Weights of a small mixture-of-experts language model, trained from scratch on English Wikipedia.
Size: width 192, vocabulary 32768, 32.9M parameters.
Training: a variant of SOAP for the experts, 366M tokens.
Below are experts of layer 7 (counted from 0) of a mixture-of-experts language model. Rows are named router (the router's row for the expert), down (a neuron's output weights, with its number) and show model dimensions 64-127. Each number is 128 + 32 x the weight over its row's rms, rounded and kept within 0 to 255.
After each expert's rows: "comes before" lists some tokens at least twice as common just after its tokens as in all text. This comes from a sample of Wikipedia text that the model never trained on. Tokens count by the router's weight.

# expert 126
router [164 128 135 100  58 109 119 149 100 159 128  97 167  99 161 118 152 101 115 134 131 133  76  98 168 169 188 142  83 138  50 125 171  86  76 111 123 111 160 127  86 126  74 137 111 107 172 149 105 169  97 151  85 173 138 139 105 154 132 163 180 105 114 177]
down0 [ 65 115  92  71 137 139 189 144 162 170 103  83 104 116 135 186 159 104 188 181 129 128 155 152 155 181  66  72 114 150 123  86 135 143 191 153 104 133  89 211 113 132 171  82 172 110 142 171 131  68 152 153  99 139 129 143 106 128 147 125  66  69  57 119]
down1 [101 101 163  97 136 112 136 133 133 152 168 166 141 178 135 165 133 127  98  74 127 104 135  96 173 171  96 135 151 157  96 132 154 133 157 132 134 167 115 134 133 158 129  85 110  99 171 119 108 154  70 138 115 155 132  89  87 125  85 171 181 170 111 149]
down2 [ 82 113 113 110 108 129 184  66 126 137 120 198 141 151 141  60  86 127  99 145 117 187 158 100  67 141 105 145 164 112  79 138  93 162 153 170 115 111 107 159 127 157 158  99 135 148 160 149 122 191 201 113  93 159 149 157 107 144  78 117  99 110 144 142]
down3 [110 122 118  61 122 160 100 142 120 164 132 127  97 109 113 117 146 145 162  95 112  93 155 207 111 163 107 103 124 110 145 131 161 184 148 154 140 123 136  67 124 112 131 116  74 215  84 172 144  72 178 121  87 139 133 120 172 159  85 111 170 174 184  87]
down4 [164 120 106 132 160 125 119 120 142 142 117 101 134 139 126 128 147 100  88 146 157  82  96 119 156 183 108 129  98 140 106 132 140  98  71 162 101 201 151 141  76  72 145 138 128  87 116  83 167 176 160 156 117 187 135 113 120 149 115 137 185 111 204  90]
down5 [134 157 146 148 138 117 128 150 206 143 163 108 159 100 149 123 151 121 155 152 136 109  76 183 188 115 131 142 113 110 113 101 158 137  88  73 163 125 133 101  79 179 118 120 161  79  72 107 177  59 146 122 175  91 139 146  81 156 153  93 112  64 105  75]
down6 [168 152 123 121  78 135 169 132 100  64 106  92 124 140 181 172 168 163 118 116 132  78 120 113  77 154 140 120 183 179 128 118 106 110 127 194  94  63 132 114 115 131 125 137 119 159 205 156 128  98 126  50 111  96 150 105 130 121 152 119 106 156  49 131]
down7 [101  77 129 118 118 145  68 166 138 120 130  91  48 124 170 125 131 202 103  88 138 113  95 105  80 116 108 162  88 150 143 124 165 108 110 143 151 104 158 138  90  84 152  79 158 161 143  69  78 149 125 172 110 109 100 161 162  97 127 102 104 106 126 145]
down8 [148 125 158 107 104 182 121 143  97 167 109  62 115 105 172 148 122 119 112 155 165 148  96 159 141 207 168 157 127 110 112 175 145 147 104 102 105 187 157 156 148 153  70 182  87 169 148 105 123  95 140 147  73 142 147 151 140 100 107 179 229 209 134  80]
down9 [130 181 120 141 134 129 130 111 178 109  59 128 118 161  96 122  58 116  76 147 136  95 126 122 165 160 188  93  59 115 135 126 133 115 136 191 120  67 132 119 150 125  87  96 150  97 160  38 144 166 161 103 125 137 190 119 135 139 128 134 199  92 203 132]
down10 [208 196 119 132 144 115 189 132 100 117 135 163 123 160 126 123 139 165 119 107  97 145 113  97 123  60 103 149 142 113 132 126 102 159 132 156 122 120 141  98 102 142 117 119 181  68 171 180 139 162 137  65 114 141 105 169  92 121 124 144  76 152 112 166]
down11 [111 173 131 170 103 192 164 137 113 176 124 105 131  73  95  97 137 153 149 191 104 169 101 127  87 132 158 173 142 116 123 123 147 132 143 101 183 133 119 115 137 152 154 162  83 103  91 128  88  93 133 166 126  85 108 143 113 149  52 113  70 167 105 137]
down12 [127 102 130 145 131  89 139 106 100  93 164 217 102 155 144 101 105 105  85  79 139  34 165 178 134 120 110 120 166 166 101  72 174 117 127 129 112 136 174 148 105 121 162 126 122 128 122 137 134 139  94  80 160  88 114 105 141 170 149 129 105 158  97  93]
down13 [157 137 107 167 133 121 130 103  90 133 147 127 208  41 104 124 124 127  44 167 170 164  82 165 118  93 176 125 137 148 143 182 154 128  98 130 170 115 141 209 191 107 124 171 100 146 101 106 185 171 118 144 136  72 130  89 138  55 145 141  84  71  90 177]
down14 [142 179 137 122 110 146  92 116  87 161  83 186 121 210 100  89 110 112 102 155 109  98 127 129 129 128 111 140 155 161 122 106 163 128  93  97 173 141 173 158 130 122  99 123 115 134  98  99 133 102  90 152  99 169  67  95 125 134 125 136  46 103 133 151]
down15 [152 110 137 169 118 151 159 150 184 183 182 176 139 132 178 136 107  92 171 122 123  93 129 110  95 179 180 127 127  99 121 164 145 122 148 108  96 130 121 154 120 105 117 170  68 126 100 106 165 106 128 169 116 120 125 108  86 102 138 128 121 144 109  72]
comes before: "1", "2", "3", "0", "4", "6"

# expert 19
router [110  95 143  99 111 100 139 146  90 111 154 168 137 165 188  91 112  74  67 106 142 165  76 101 110 157 128 140 119  81 154 145 143 144 124 105 148  98 107 164  91 106 113  96 115 125 135 109 135 184  97 152 102 135 104  40 110 170 142 184  63 137  75 182]
down0 [137 127 133 145 134 139 143  83 152 160 178 134 178 134 112 118 120 120 151 141 138  89 138  87 127 114 128  92 162 145 129 151 132 121  61 184  69 110  85 145 122 120 162 110  85 135 108 152 111  65 144  94 186 106 148  58 137  99 151  87 163  97 146 133]
down1 [187 118 113 197  68  97 136 107  85 108 102 151  86 159 203 142 129 114 159 118  96 119 127 139 161 120  72 108 121 116 157 156 111 121 101 178 115  37 145 130 133  72 163 149 106 151 120 107 130 108 137 185 133 136 135 101  42 126  77 139 188 160 115 126]
down2 [120 146 116 120 181 181 133 138 133 132 194 132 136 140 160 118  70 109  82 127 173 120 131 143 109 135 124  98 133 160 163 111 157 161 149  72 156 172 176 171 112 109 128  93 139  96 121 122 103  90  74 176 144 116 159 154 194 151 117 100 153 153 136 123]
down3 [127 130  95 139 143 119  67 148 152 133 119 132 101 100 103 118 190 157 186  96  63  45 102 111 149 180 122 136 135 153 122 117 138 136 113 154 120 112 171  81 155 117 136  84 110 115 157  65 115 174 150 147 110 189 112 164  95 136 100 135 135 115 140 107]
down4 [119 120 135  95 100 159 131 155 130 113 158 143  99 163 139 127 116 139 138  79 159 147 136 137  54  97 107  95 139  79 125  57 185  85  90 104 170 133 100 161 101  95 140  90 115 126  83 146 109 176  80 140 115 126 164 100  91 167 151  61 117  77  39 127]
down5 [166 103 119 157 119 113  94 132 163 107  69 145 114 165 126 168 109  84 115 125 100 137 123 102 171 129  99 126 126 117 124  97 139 114 127  83 113 187 140 131 105 123 187 128 180 187  99 123 192 140 123 134  85 149  75 140 126 151 160 105 148  92 127 143]
down6 [ 77 111 124 118 118 126 158  77 152 142 152 117 107 142 193 108 156 109 185 121 129 139  86 176 162 146 154 208 141 124 153 125 190 139 126 113 126 177 121 154 126  72 170 108 129 150 107 161 174  88 122 125 144 124 163 109 130 144  91 161 129 128 128 117]
down7 [117 116 182 141 159 145 112 184 163 136  89  83 146 161 119 158  89  77 168  97 119 139 184 169 108 190 100 167 124 148 145 146  92 172  99  68 124 120 166 127 115 205 110 112 131 107 186 125 142 123 141 129  93 125 119 178  67 138 144 149 158 123  98  97]
down8 [139  83 102 148 142  93 130 190  89 131 107  72 143 163  95 140 105 179 109 112 166  96 123 111 116 114 146 141 176 112 166 131 140  93 123 142 130 173 134  87 145 161 167  72 119 158 163  26 118 151 126  96 170  94 170 138 117 126  74 117 160 106 179 133]
down9 [130 123  65  42 103 148 109 186 127 110 126  94 129 175 117 120 141 130  63 109 138 165 166 163  98 137 124 116 110 177 118 109 130 112 152 155 114 137 197 105  97 114 148 147 163 103 107 153 160  77 110  85 174 123  81 127 124 137 152 106 131 137 147  97]
down10 [ 72 146  69 136 152 157 103 102 161 107 162 133 155 163 114  68 105  94 143 110 178 153 121 120 136 155  98 153 135 115 100 132 100 143 135 120 143 167  90 153 123 132 153 138  89 144 116 150  89 148  64 171  61 127 118 114 166 132 168  99  85  79 115 121]
down11 [ 93 103  90 135  44 122 121 158 130 114 127 106 141 132 114 118 128 180 119  79 190 159 160 105 181 136 110 109  98 154 141  92 149 103 102 133 177  72 158  79 158 165 137 132 129 166  31 139 135 105 160 167 154 152 104 146 131 102 160 114  85  64 167 166]
down12 [143  90  66 107 180 182  62 117 135 109 133  39  67 175 178 143 108 111 119 148  98 139  43 141 161 161 112 121 171 141 186 115 144 160 107 114 156  81  64 128 156 162 121 164 111 105 121  92 144 140 176 124 134 140 137 109  95 157 146 148  96 134 139  88]
down13 [107 149 125  74 162  98 107 174 182 144 145 170 121  57  79 116 151 166  86 124 109 142 119 169 145 116 114 105 135 143 123  93 129 145 133 106 105 151 152 157 146 152 138 167 152 191 145  75 138 152 144 169 131 113  89 106 153 127 124 138 127 157  50 102]
down14 [197 112 111 182  92  76 107  86 126 118  91 152 113 154  61 159 150 152 154  73 146  90 156 152 152 153 192 113 104  85 161 120 156  80 122 106 113 183 170 152 142 148  86 148 118 103 131 110 138 118 173 133 146 123 136 146 126  73 113 121 102  58 180 126]
down15 [121 141 112  98  53 106 123 137 153 150 154 168 104 153 164 100 115  80 114 103 112 102 123 136 142 180 142 139 200 172  92 109  89  93 132 146 109  84 118 170 128 103  98  65 142 115  95 111 133 143 124 178  95 101 111 151 174 137  36 144 176 143  86 183]
comes before: "1", "0", "2", "3", "20", "10"

# expert 120
router [175 140 107  78  84 167 201  92 133  64 126  66 148 143 129 142 158 133 130 150 178 148 116 190 121 115  97 148 131 155 122 136 180 152 121 115 118 180  76 120 156 109 177 101  95 136 107  93 141 112 162 125 151  88 133 133 122 143 163 149 118  90 127 113]
down14 [ 96 134 147  84 133 148  92 189 164 178 169 119 121 138 127 113  99 103 119 158 190 184 118 197  73 152 133  87 103 165 142  99 133 118 144  41 218 101 171 163 108 130  80 165 147 156  96 136 149 161 168 132  89 112 182  74 109 106  97  77  80 156  93 110]
down15 [148 111 162 137  74 195 151 134 106 128 133 114 100 134 140 121  77 118 167  74 119 148 161 150 135 172  78 152  83  93 148 187 101 106 126  47 123  91  89 103 120 163 155 145 110 118 143 152 138 108 170  45  77 129 129 107 134 115 149 121  76 118  81 194]
down16 [207 176 145 147 140 126 101 166 132 128  80  82 110 125 101 107 105 139 154  55  86 153 130  70 153 126 124 141 114 170 107 104 171 129 124 152 101 124 118 138 108 100 126 188 160 120 189  88 112 137 105 147 114 175 144 176 119 129 150 137 181  73 101 164]
down17 [108 110 138 137  84 153 122 145  97 173 108 175 137 132 193 144  90  57 125 110 149  80  93 132 131  95 106 162 138 151 146 120 152 125 191 108 184 151 146 189  59 164  77 198 170 132 126 136 148 138 117 159 206 113 172 132 125 129  59  99 168 180 116 155]
down18 [170 113 109 109 135 188 104 131 176 135  80 190 107 143 130 149 166 126 133 166 139 139 119  57 172 155 124 119 165 142  74 143 138  91 123 121 108 213 131 143  91 107 142  65 118 202 154 146 114 102 134  89 143 172 141  89 141 130 130 141 138  99  80  73]
down19 [169 159 171 112 152 121 124  91 146  87  95  97 131 119 136 106 137  71  87 189 114 200 157 166 108 132 169 113 131  93 121  85 150 159 128 130 123 111  67 161 120 125 106  74  95 122 124 133 117 112 110 112 160 115  75 148 177  89 131  92 145  79 171 166]
down20 [240 138 117 175 149 118 102 160  90 124  64 142  70 178 109 132 152  93 164 144 154 109 134 116 125 118  82 118  99 115 117 100 145 155  98 133  80 156 131 112 135 122  98 158  56 123 165 110 180 206  80 135 144 106  96 128 105 158 130 154 166  98 150 123]
down21 [ 72  85 130 152 108 147 135 151  99 128 121 150 139 125 115 130 121 144 196 145 162  78  95 127  91 117 126 131 111 154 138  95  98 119 152 159 149 153 144 118  59 112 128 114 163 122 161  85 105  58  88 133  67 113 158 105 114 160 172 152 178  59 166 112]
down22 [ 80 115 125  99  77 114 164 121 104 138 179 121 160  86 124 128 103 182 109 135 117 127 149 100  69 118 154 139 143 120 165  42 144  70  68 158  90 170 106 118 156 111 107 115 111 147 185 167 135 178 115 187 157 116 132 115 134  92 117 131 145  73  89 127]
down23 [ 97 140  97 160 114  94 112 172 127 156 119 139 159 124 118 127 161 125 187 161 131 101 101 140 109  68 163 151 110 134 137 116 101 154 100  82 107  96 172 136 146 103  72 105 173 107 106 145 165 114 115  98  92 102 139 100 118 165 138 144 112 139 122 129]
down24 [165  95 106  86 137 107 154 112 116 164 176 147  99 165 113 103 169 155  94 137 173 118 153 200 120 176 118 137  64 144 122 141 163 116 128 125 154 121 136 138  83  86  88  93 168 107 102 129 218 131 102 124 129 159  99 149 142 170 107 156 148 105 116  84]
down25 [127 140  89  77  83 101  71 151 106 161 163 134 123  80 161 108 143 107  84 124 131  95 140 161 110 171 135 105 117 145 111  81 159 144 181 157 148 152 137 156 128  99 157 112 141 172 152  82 167 103 154  94 139 172 116  72 112 115 188  91 106 144  37 184]
down26 [165 174  98 169  54 184 101 127 126 144 124 104 124  59 137  91 194 141  96 114  63 134 173 145 131 163 107 115 111 133  95 126 167 160 194 135 143 146 142 112 118 139 110 109 116 138 204 111 141 144 176  86  97 113  86 102  73 100  90 128 155 102  58 113]
down27 [123 116 136 107 110 103 157 171  93 141 109 113  81 105 162 110 109 155  90  99 139 182 135 114  75 166 112 159 118  88 140 127 163  86 174 142 125 150 164 175 153 133 123 108 129 159  97 148 118 149 179 116 150  70 116 120 134 144  77 149 154  84 167 197]
down28 [158 136 118 181 126 123  75 155 131  95 127 122 146 168  89 129 126 140 110 155 145 137 163 115  78 161 120 158  75 133 150 182 157 122 192 156 125  81 124  50  68 163  90 139 134  74 135 117 155 203  90 116 133 147 114 128 180 147 121 143 191  91 121 104]
down29 [125 172 147  75 139 104 131 106 143 118 125 120 166 101 113 175 143 131 158 141  94  89 116 112 150 130  83 153 166 112 163 102 128  86  85 129 144 190 158 123 157 125  64 150  82 109 157 179 100  82 127 167 116 132  59 142 162 166 103 121 167 142 190 135]
comes before: "19", "20", "18", ":", "1", " |\n"

# expert 26
router [183  74 129 147 117  71  62 138 112 107 113 111 112  88 110 118 142 104 128 131  80 205 200 123 136 190 167 179 146  33 114  97 160 138 187 100 142 127 103 169 144 108  96 141 154 112 144  78 133 131 100 138 127 190 106 106 182  77 162 154 123  84 139 137]
down0 [153 122 167 170  84 105  58 154 147 126  95 127 150  86  73  89 135 113 141 115 163 124 128  97 124 109 142 188 110 147 124 128 141 133 142 119 158 157 103 122 146 104  86 146 131  90 109 125 142  81  49 189 116 140 178  74 124 117 104 117 141 117 137 161]
down1 [136 121 151 132 128 151 133 110 152 101 122 178 184 157 155 174 133 127 129 200 105 161 112 152 211 151 125 150 127 103 116 120 138 137  98 106  99 135  85 180 101 147 157 108 188 139  91 183 126 134 117 130 148 161 146 131 111 141  90 126 147  62 132 131]
down2 [189 113 145 135 178 104 123 154  73 106  47 160  82  96 120 133 108  85 148  67 148  53  82 130  99 133  96 121 163 135 138 158 105 133 156  88 176 165 164 117 107 125 197 155  95 109 164  69  96  68  93 153 173 132 132 125 121 147 138 114 121 121 114  89]
down3 [114  84  95 149  84 137 135 145 147 134 150 122 140 100 115  99 177 123 166 146  99 123 116  81  40  76 132 119  72 153 160 138  99 109 102 167 157 114 132 121 161 114 128 104 193  91 111 172 171 155 101 156 113 149 178  61  80 146 108 164 159 192  86 143]
down4 [110 100 153 127 107 160 114  82 133 139 125 141 139 124 136 138  79 192 107 102 141  99 138 121 137 140 118 159 124 133 218 129 137  97 143  85  85 113 113 105 122 142 108 116 105 135 134 131 181 150 151 130 123 144 143 120 127 119  91 183 129 156 124 112]
down5 [165 170 136 142 118 178 129 118  31 164 139 171 162  83 177  60 166  90 153 111 102 100  88 147 102 126 104 157 117 157  69 133 163 159 128  86  98  98 157 124 131 116 127 145 142 177  81 159 193 104 177 175 130  84 166 135 151 143 139 106 160 125 168 151]
down6 [144 183 128 116 150 169 126 114 100  89  74  81  99 163 137 157 112 138 151 121 147 139  88 159 120 205 114 160 126 126  95 124 109 157 139 129 164 172 145  81 100 134 179 132 123 171  54 146 153 162 102 118 110  73 143 130 156  68 107  91 149 134  90  68]
down7 [101  93 164 143 113 126 131 149 159 144 122 140 142 157  88 117 129 109 132 104 128 110 107 166 154 126 125 131 146 106  93 162  61 155  96 147 151 189 146 143 115 130  28  84 141 138  90 104  89  99 162 143 177 160 114 150  82 133 206 154 125  95 146  61]
down8 [160  70 172 112 136 139  96 151 110 172 140  88  64 160 168 156 190 161 109 147 154  95 116 107 139  92 143  91 151 160 136  93 120 118 112 185  66 130 138 146 145 105 137 126 163 135 136 170 161  93  92 168  76 162 144  70  99 131 160  83 183 148 130 140]
down9 [125 165 106  68 178 102 127 136  53 113  87 144 146 116  95 182 169  89 107 132 102 199 126 102 110 158 100 144 124 122 154 118 164 112 161 139 122 158 126 196  74  87 100 139 156 105 162 103  98  92  65  71  85  98 122  95 128 170 113 115 112 158  84  53]
down10 [144  77 123 132 141 163 151 162 169 103 121  94 162 162 155  80 148 175 125 143  74 189 140  81 199 166  89 175 170 133 128 106 189 141 148 131 144 116 156  73 127 152 123 139 129 153 155  86 136 139 125 121 144  56 178  81 152 105 118 110 119 140 176 180]
down11 [110 191  49 117 136 166 126  74 171 198 142 149 155 127 123 112 154 103  78 145  99 128 132 202  58  99 109  80  99 105 202 158 153 121 172 103  97 122 132 131 128 118 152 147 166 143 136 176 132 131 154 109  96 133 107  83 140 161 169 111 129 102  58 166]
down12 [191 158  84 117 160  82 140  89 115 123 121 140 157 133 102 103 133 107 104  97  96 171 125  57 111 149 102 118 150 152  92 138 141 135 138 155  58 175 152 167  74  81 142  96 114 111 176  92 102 122 116 167 101 196 173 143 102 113 162 168 126  93 111 142]
down13 [111 143 144 162  72  80  91  66 119 199 146 189 123 117 100  72  97 146 124 140 178  93 158  90 143  93 137 189 133  89  83 124 119 110  89 159 131 179  97 102 175  91 112 110 122 152 112  98 127  80 141 125 108  97  94  98 151 182 136 112 105 134  93 107]
down14 [127  72  78 100 170  96 137 154 157 125 180 216  84  88 166 166 155 170  86 146  99 100 150 142 139 159  65 121 109 131 140 144 149 100 120  93 144 108  77 145 139 113 100 101  74 154 130 110 109 156  82 138  93  93 128 146 126 116 128  80  96  96  69 130]
down15 [104  89 157 107 147  98 109 174 100 128 151 150 124 112 138 132 120 116  86 106 167 111  87 137 169 145 101 149  57 124 134 119 123 198 146 139 144 212 118  99 142 133 102 160 117 135 158 154 129 143 178 112  60 144  80  93 146 127  87  73 116 155 181 144]
comes before: " ", " |", "%", "|", " |\n", "8"

# expert 81
router [164  86 122  90 158 160 133 145 128 148 153 113  86 133 127 163  94 110 136 136 196 165  50 101 118 107 116 165 121 106  99  86 136 161 138  86 116 132 121  91 108 113 153 102 119 111  90  76 143 157  79 123 125 145 109 156 138  66 154 140 106 131  92 146]
down0 [110 100 108 120 127 135  88  68 160  95 132  74 115 143 151  50  84 106 123 106 100 132 168 132 154 163 149 107 223 151 117 179 131 157 144  86 120  99 162  87 116 207 147 137  91 155 135 123 129 103 184 161 165 123 102  53 182 110 154 136 145 114 132 105]
down1 [177  48 111 150 151 154 134 142 137  56 198  63 104 111  85 145 120 142 155 168 159 157 155 122 161 148 134 117 155 141 173 119  93  75 155 149 119 137 139 114 125 125 121  60 116  85 170  91  87 134 132 148 164 211 129 150  64 114 147 108 135 152 135 105]
down2 [147 153 164 215 100 156 165 117 143 123 182 176 107 126  79 178  74  87 146 136 209 134 143 145 164 153 156 115 149 114 132 139  94 182 121 159 148 128 187 118 134 130 159 160 136 107 147  90 107 110 151 166 137  90  95  70 148 169  94 142 142 161 127  71]
down3 [114 122 164 133 173 138 110 122 136 207 161  86  87  62 114 163 162 144 148 146 151 113 110 155  87 102 151 183 124 156 167 129 156  84 134 157 197 107 104 155 138 110  65 150 111 153  98  85 167  89  74 151 142  82  35  92 148  93 133 126  93 155 158 166]
down4 [130 152 144  75  89 157  83  44 128 106 155 122 159 158 159 121 142  98 108  98 187 159 136 116  91 136 129  97 111 109 160 155 182 168 160 155 142 148 123 154 102 107  97 146 123 113 197 156 126 190 124 142 149 179 128  66 116 111 119 117 152 110 110 108]
down5 [113 127 125 111 147 105  63 135 102 124 161  99 153 137 115 167  99 107 122 143  61 172  65 162 111 121 170 118 142  89  70  94 128 150 136 113 195 123 153 105 104 122 123  99 178 101 110 137  85  93 100  85 147  67  84 108 108  61 145 128 171 162 137 127]
down6 [ 91  58 167 109 141  73  70 106 106 123  97 125 147 176 100 153 164 133 132 136 214 151 132 130 165 146 132 126 124 149 107 132 118  75  89 131 106 108 113 110  79 104 169 136 129 136 108 184 104 125 111 128 139 158 120 153 141  97 187 142 109 140 114 145]
down7 [131 181  90 148 116 107 149 121 133 161 118 162 148  90 153  99  82  66 104 102 148 110  60 112 148 135 129 163 101 168 128 101 143 139 145 129 129  95 113  50 136  96  38 127 123 169  97  86 104 101 176 119  43 170 187 174  95 133 122 107 166 127  90  96]
down8 [119  78 173 128 155 120 193  79 168 126  66 204 105 157 130  71  94 142 104  70 145 138 133 118 126 144  95 172  89 150  77 156 175 160 114 118  94 125 139 151  78 101 164 108 142 126 145 154 160  96 120 131 123 140 151  85  99 101 146 159 164 150 142 178]
down9 [125 180 116  57  90 101 157 164 168 102 125 132 135 116  93 129 161 126  96  92 150 125 117 195 108 162 151 128  78 111 157  64 175 145  97 176 162 166 193 123 165 149  48  91 149 133 110  81  61 146  88 148 121 170 115  68 116 109 116 113 153 157 110  81]
down10 [190  68 109 159 112 103  99  99 192 156 151 182  96  78 126 173 153 140 137 144 161  81 129 170 108  83 154 106  91  79 124 101 178 186 103 110 112 157 125  90 155 112  81  91 120 118 128  93 200 167 107  56 159 142 185 115 142  67 145 154  83 120 107 168]
down11 [146 145  92 176 135 117 137 147 125 147 122 104 129  96 155 125 122 116 173 153 111 119 136 129 117  89 109 176 147 100 112  86 180 146 140 157 109 176 147 123 167  46 138 157 151  51 172  94 115 140 156 146 127 103 142 142 102 178 192 111 125 161 128  73]
down12 [108 115 111  84  92  91 134 125 150  84 101 115 128 124  94  84  77  91 144 155 124 112 103 144 118 143 137 153 114 192  55 143 123 164 152  50 120 174 169 136 132 182 139 138 147 133 105  98  98 103 191  75 141 108  95 155  90 136 150 121  76  88 133 115]
down13 [159 119 144 105 156  76 136 129 120 108 126 173  97 149 146 100 135 164  87 148  79  84 174 128 189  93 119  87 119 120 169 125 167 115 131 179 123 136 137  78 178 142 167  80 129 146 159  92 176 190 105 104 128 118 135 145 142 169 157 149 134 112  68 106]
down14 [105 153 149  99  83 109 178 138 119 159 117 169 113 102 120 122  98 125 121 195  52 148 105 140 174 124 137 108 121 123 151 193 117 164  66 111 122  75 102 121 175 128 152 104 140  81 109 162 138 161 147  87 153 160 148 167 129 140 149 161  67  96 157 146]
down15 [156 197 136 118 137 126 132 180 126 111 109 143 121 105  88 155 158 106  85 121  83 107 115  75 127 222 139 143 144 173 174 117 142  85  83 112  97  75  76 105 141 133 107  74 101 162 130 125 103 147 163  64 136 111 102 137 138 127 139 199 114 107 136 116]
comes before: " ", " |", ")", "′", "%", " /"

# expert 50
router [121  81 112 103 189  90 115 148 127 110  76 141  90  92 143 174 147 120 162 132 104 194 126  54 114 110 170 140 162 170 150 135 130 184  91  90 158 110  76  85  90 207  73 185 127 106 124 122  90 162  86 113  82 155  92  98 119 120 121  76 133  79 117 203]
down0 [160  98 157 143 169 148 102 171 149 165 148  75 131 108 149 115 126  98 164  71 166 139 144 115  90 152 202  79  58  86 152 135 122 121 196 177 142 117 167 119  71 142 114 152 149  83 114 101 139 141 100 133 145 214  81  94 110  86  73 110 138 136 154 129]
down1 [ 83  69 184 161  86  79 117 139 140 117  61 180  50 170 127  87  86 136 128 164 174  77 108 137 132 131 138 189 155 131 124 101 166 154 122 178 135 131 132 155 171 194 178 138 148 163 116 160 133 123  61 107 159 126 145 135 116  98 138 111 145 154 133 151]
down2 [ 97 119 143 163 147 125 177  93 130  80  94 159 155  92 135 138 162 134  93 123 115 128  86 116  60 130 169 163 167 144  97 121 129 153 100  76 121 122 112 182 116 126 116 201 157 173 126 114 112 127 130  71 102  92 150 157 139 146 161 133 127 188 123  72]
down3 [117 154 144 171  91 112 125 117 106 116 132 171 162 114 128 159 151 137 105  55 178 125 138 106 117 129 113  98 148 147 105 105 134  65 137 124 159 131  97 123 125 123 176 134 145 185 114 158 113  86 160  95 172 121  96 149 121 175 100 137 116 119 120 152]
down4 [146 170 180 101 168 104 109 151  94  81 129 153  71 147 148 103  85 166 112  97 108 150  92 119 149 167 102 139 204 150 148 155 147 142 109 165 121 135 128 115 134  82  90 107 119  87 176 144 164 162  97  86 149 105 139 125  87  93 144 120  84 124 100 133]
down5 [161 145 180 169  76  65 111  76 176 142 128 140 120  94 120 169  98 181 136  91  99 109 145 102 128 143  70 146 155 104 115 200  74 138  82 139 126  84 103  71 156 131 128 188 120 140 114  82 120 138 155 138 134 122 132  45 108 107 189 151 132 101  83 171]
down6 [156 138 135 158 149 153 150 160 148 109  87 114 126 128 114 116 163 122  70 164 119 118 143 123  97 147 141 165 108 159 142  93 132 171 140 126 172 115 121 210  47 120  90 165  87  97 153  77 147  79 127 109 109 133 116 114 169 123 113 119 140 209 150 179]
down7 [126 139  59 126 112 122  68 119 101 135  90 135 127 123 141 129 152 158 155 114 172  91 145 143  66 145 134  97 137 136 150  83 136 147 173  76 163 140 133 119 103 106 107 123 117 114 153 160 131 108 116 125 147 126 104 110  21 161  65 165  87  69 132 106]
down8 [109 123 121 161 140  97 117 139  75 167 171 145 138 144 141  87 109  96 134 117 110  75 184 172 149  96  89 171  99  90  99  98 179  52 143 182 124  84 121 152 160 132 110 124 122 184  66 138 107 149  87  55  87  81 154  41 141 172 147 162 151 148 163  70]
down9 [145 124  88 140 118 143  92  93  89 173 156  89 114 165  94 109 177  82  99 127 184  83 148 155  62 102 169  93 135 130 187 101 168 127 114 169 149 111 129 170 181 112 105 126 107 125 111 156 127 110 159 177 154 137 111 116 148 157 118 169 158 112 141 167]
down10 [109  84 155  82 152 152  94  99  92 123  98 144 139 122 113 157 143 168  85 113 104 156 167  96 158 115 168 158 133  96 131 140 165 160  81 124  86  68 159 144 141 127 172  92 123 164 117 123 125 105 112 214 104  93 140 138 119 144 125 127 148 126 133 118]
down11 [190  79 180 141 137 166 112 165 142 112 132 132 140  72 171  90 121 139 115  94 146 194  53  99 110 171 162 110 132 103 179 115  55  89 104 133 167 100  92  87 138 100 140 128 110 146 121  96 195 121 123 102  66 117 111 100 139 143 135 108 127 174 160 112]
down12 [189  81 118 168 128  86  30  91 168 105 105 115 106 104  97 144 145 135  74 118  95 136 161 121 156 136 130 125 202 159 170 175 115 108 115  77 161 116 114  71  97 111 174 182 143  64 101 106 140 129 137 151 120 173 113  88 135  71 159 142 193 140 151 117]
down13 [112 128  99  77 182 128 126 123 136 124 175  98 107 144 124 160 141 117  85 139 113 108  64 164 147  89 139 172 137 118 112  93 126 128 108 127 142 130 134 124 108 105 134 147 146  87 131 114 111 117 107 114 103 177 116 105  74 137 181 104 209 112  97 196]
down14 [194 131 119 127 165 137 156 110 157 158 174 156 120 104 141 114 114 121  85 193 142 136 131 113 141 152  32  63 118 131 138  74 134 187 137 124 133 137 165 142 119 180  49 149 137 147  91 144 155 152 154  88 161 115 140 172 126 213 101  96 164  99 146 200]
down15 [ 94 120  83 124 170 108 112 117 126 107 128 198 162 161 145 112 168 148 138 168  80 189  80 108 119 108 108 143 110 154 116 163 128 139 181 169 163 141 179 162 101 109 109 131 115  88  87  86  71  80 192 144 113 141 128 122  67 104 131 126 138 137 139 147]
comes before: " ", " |", " \"", " (", " |\n", " A"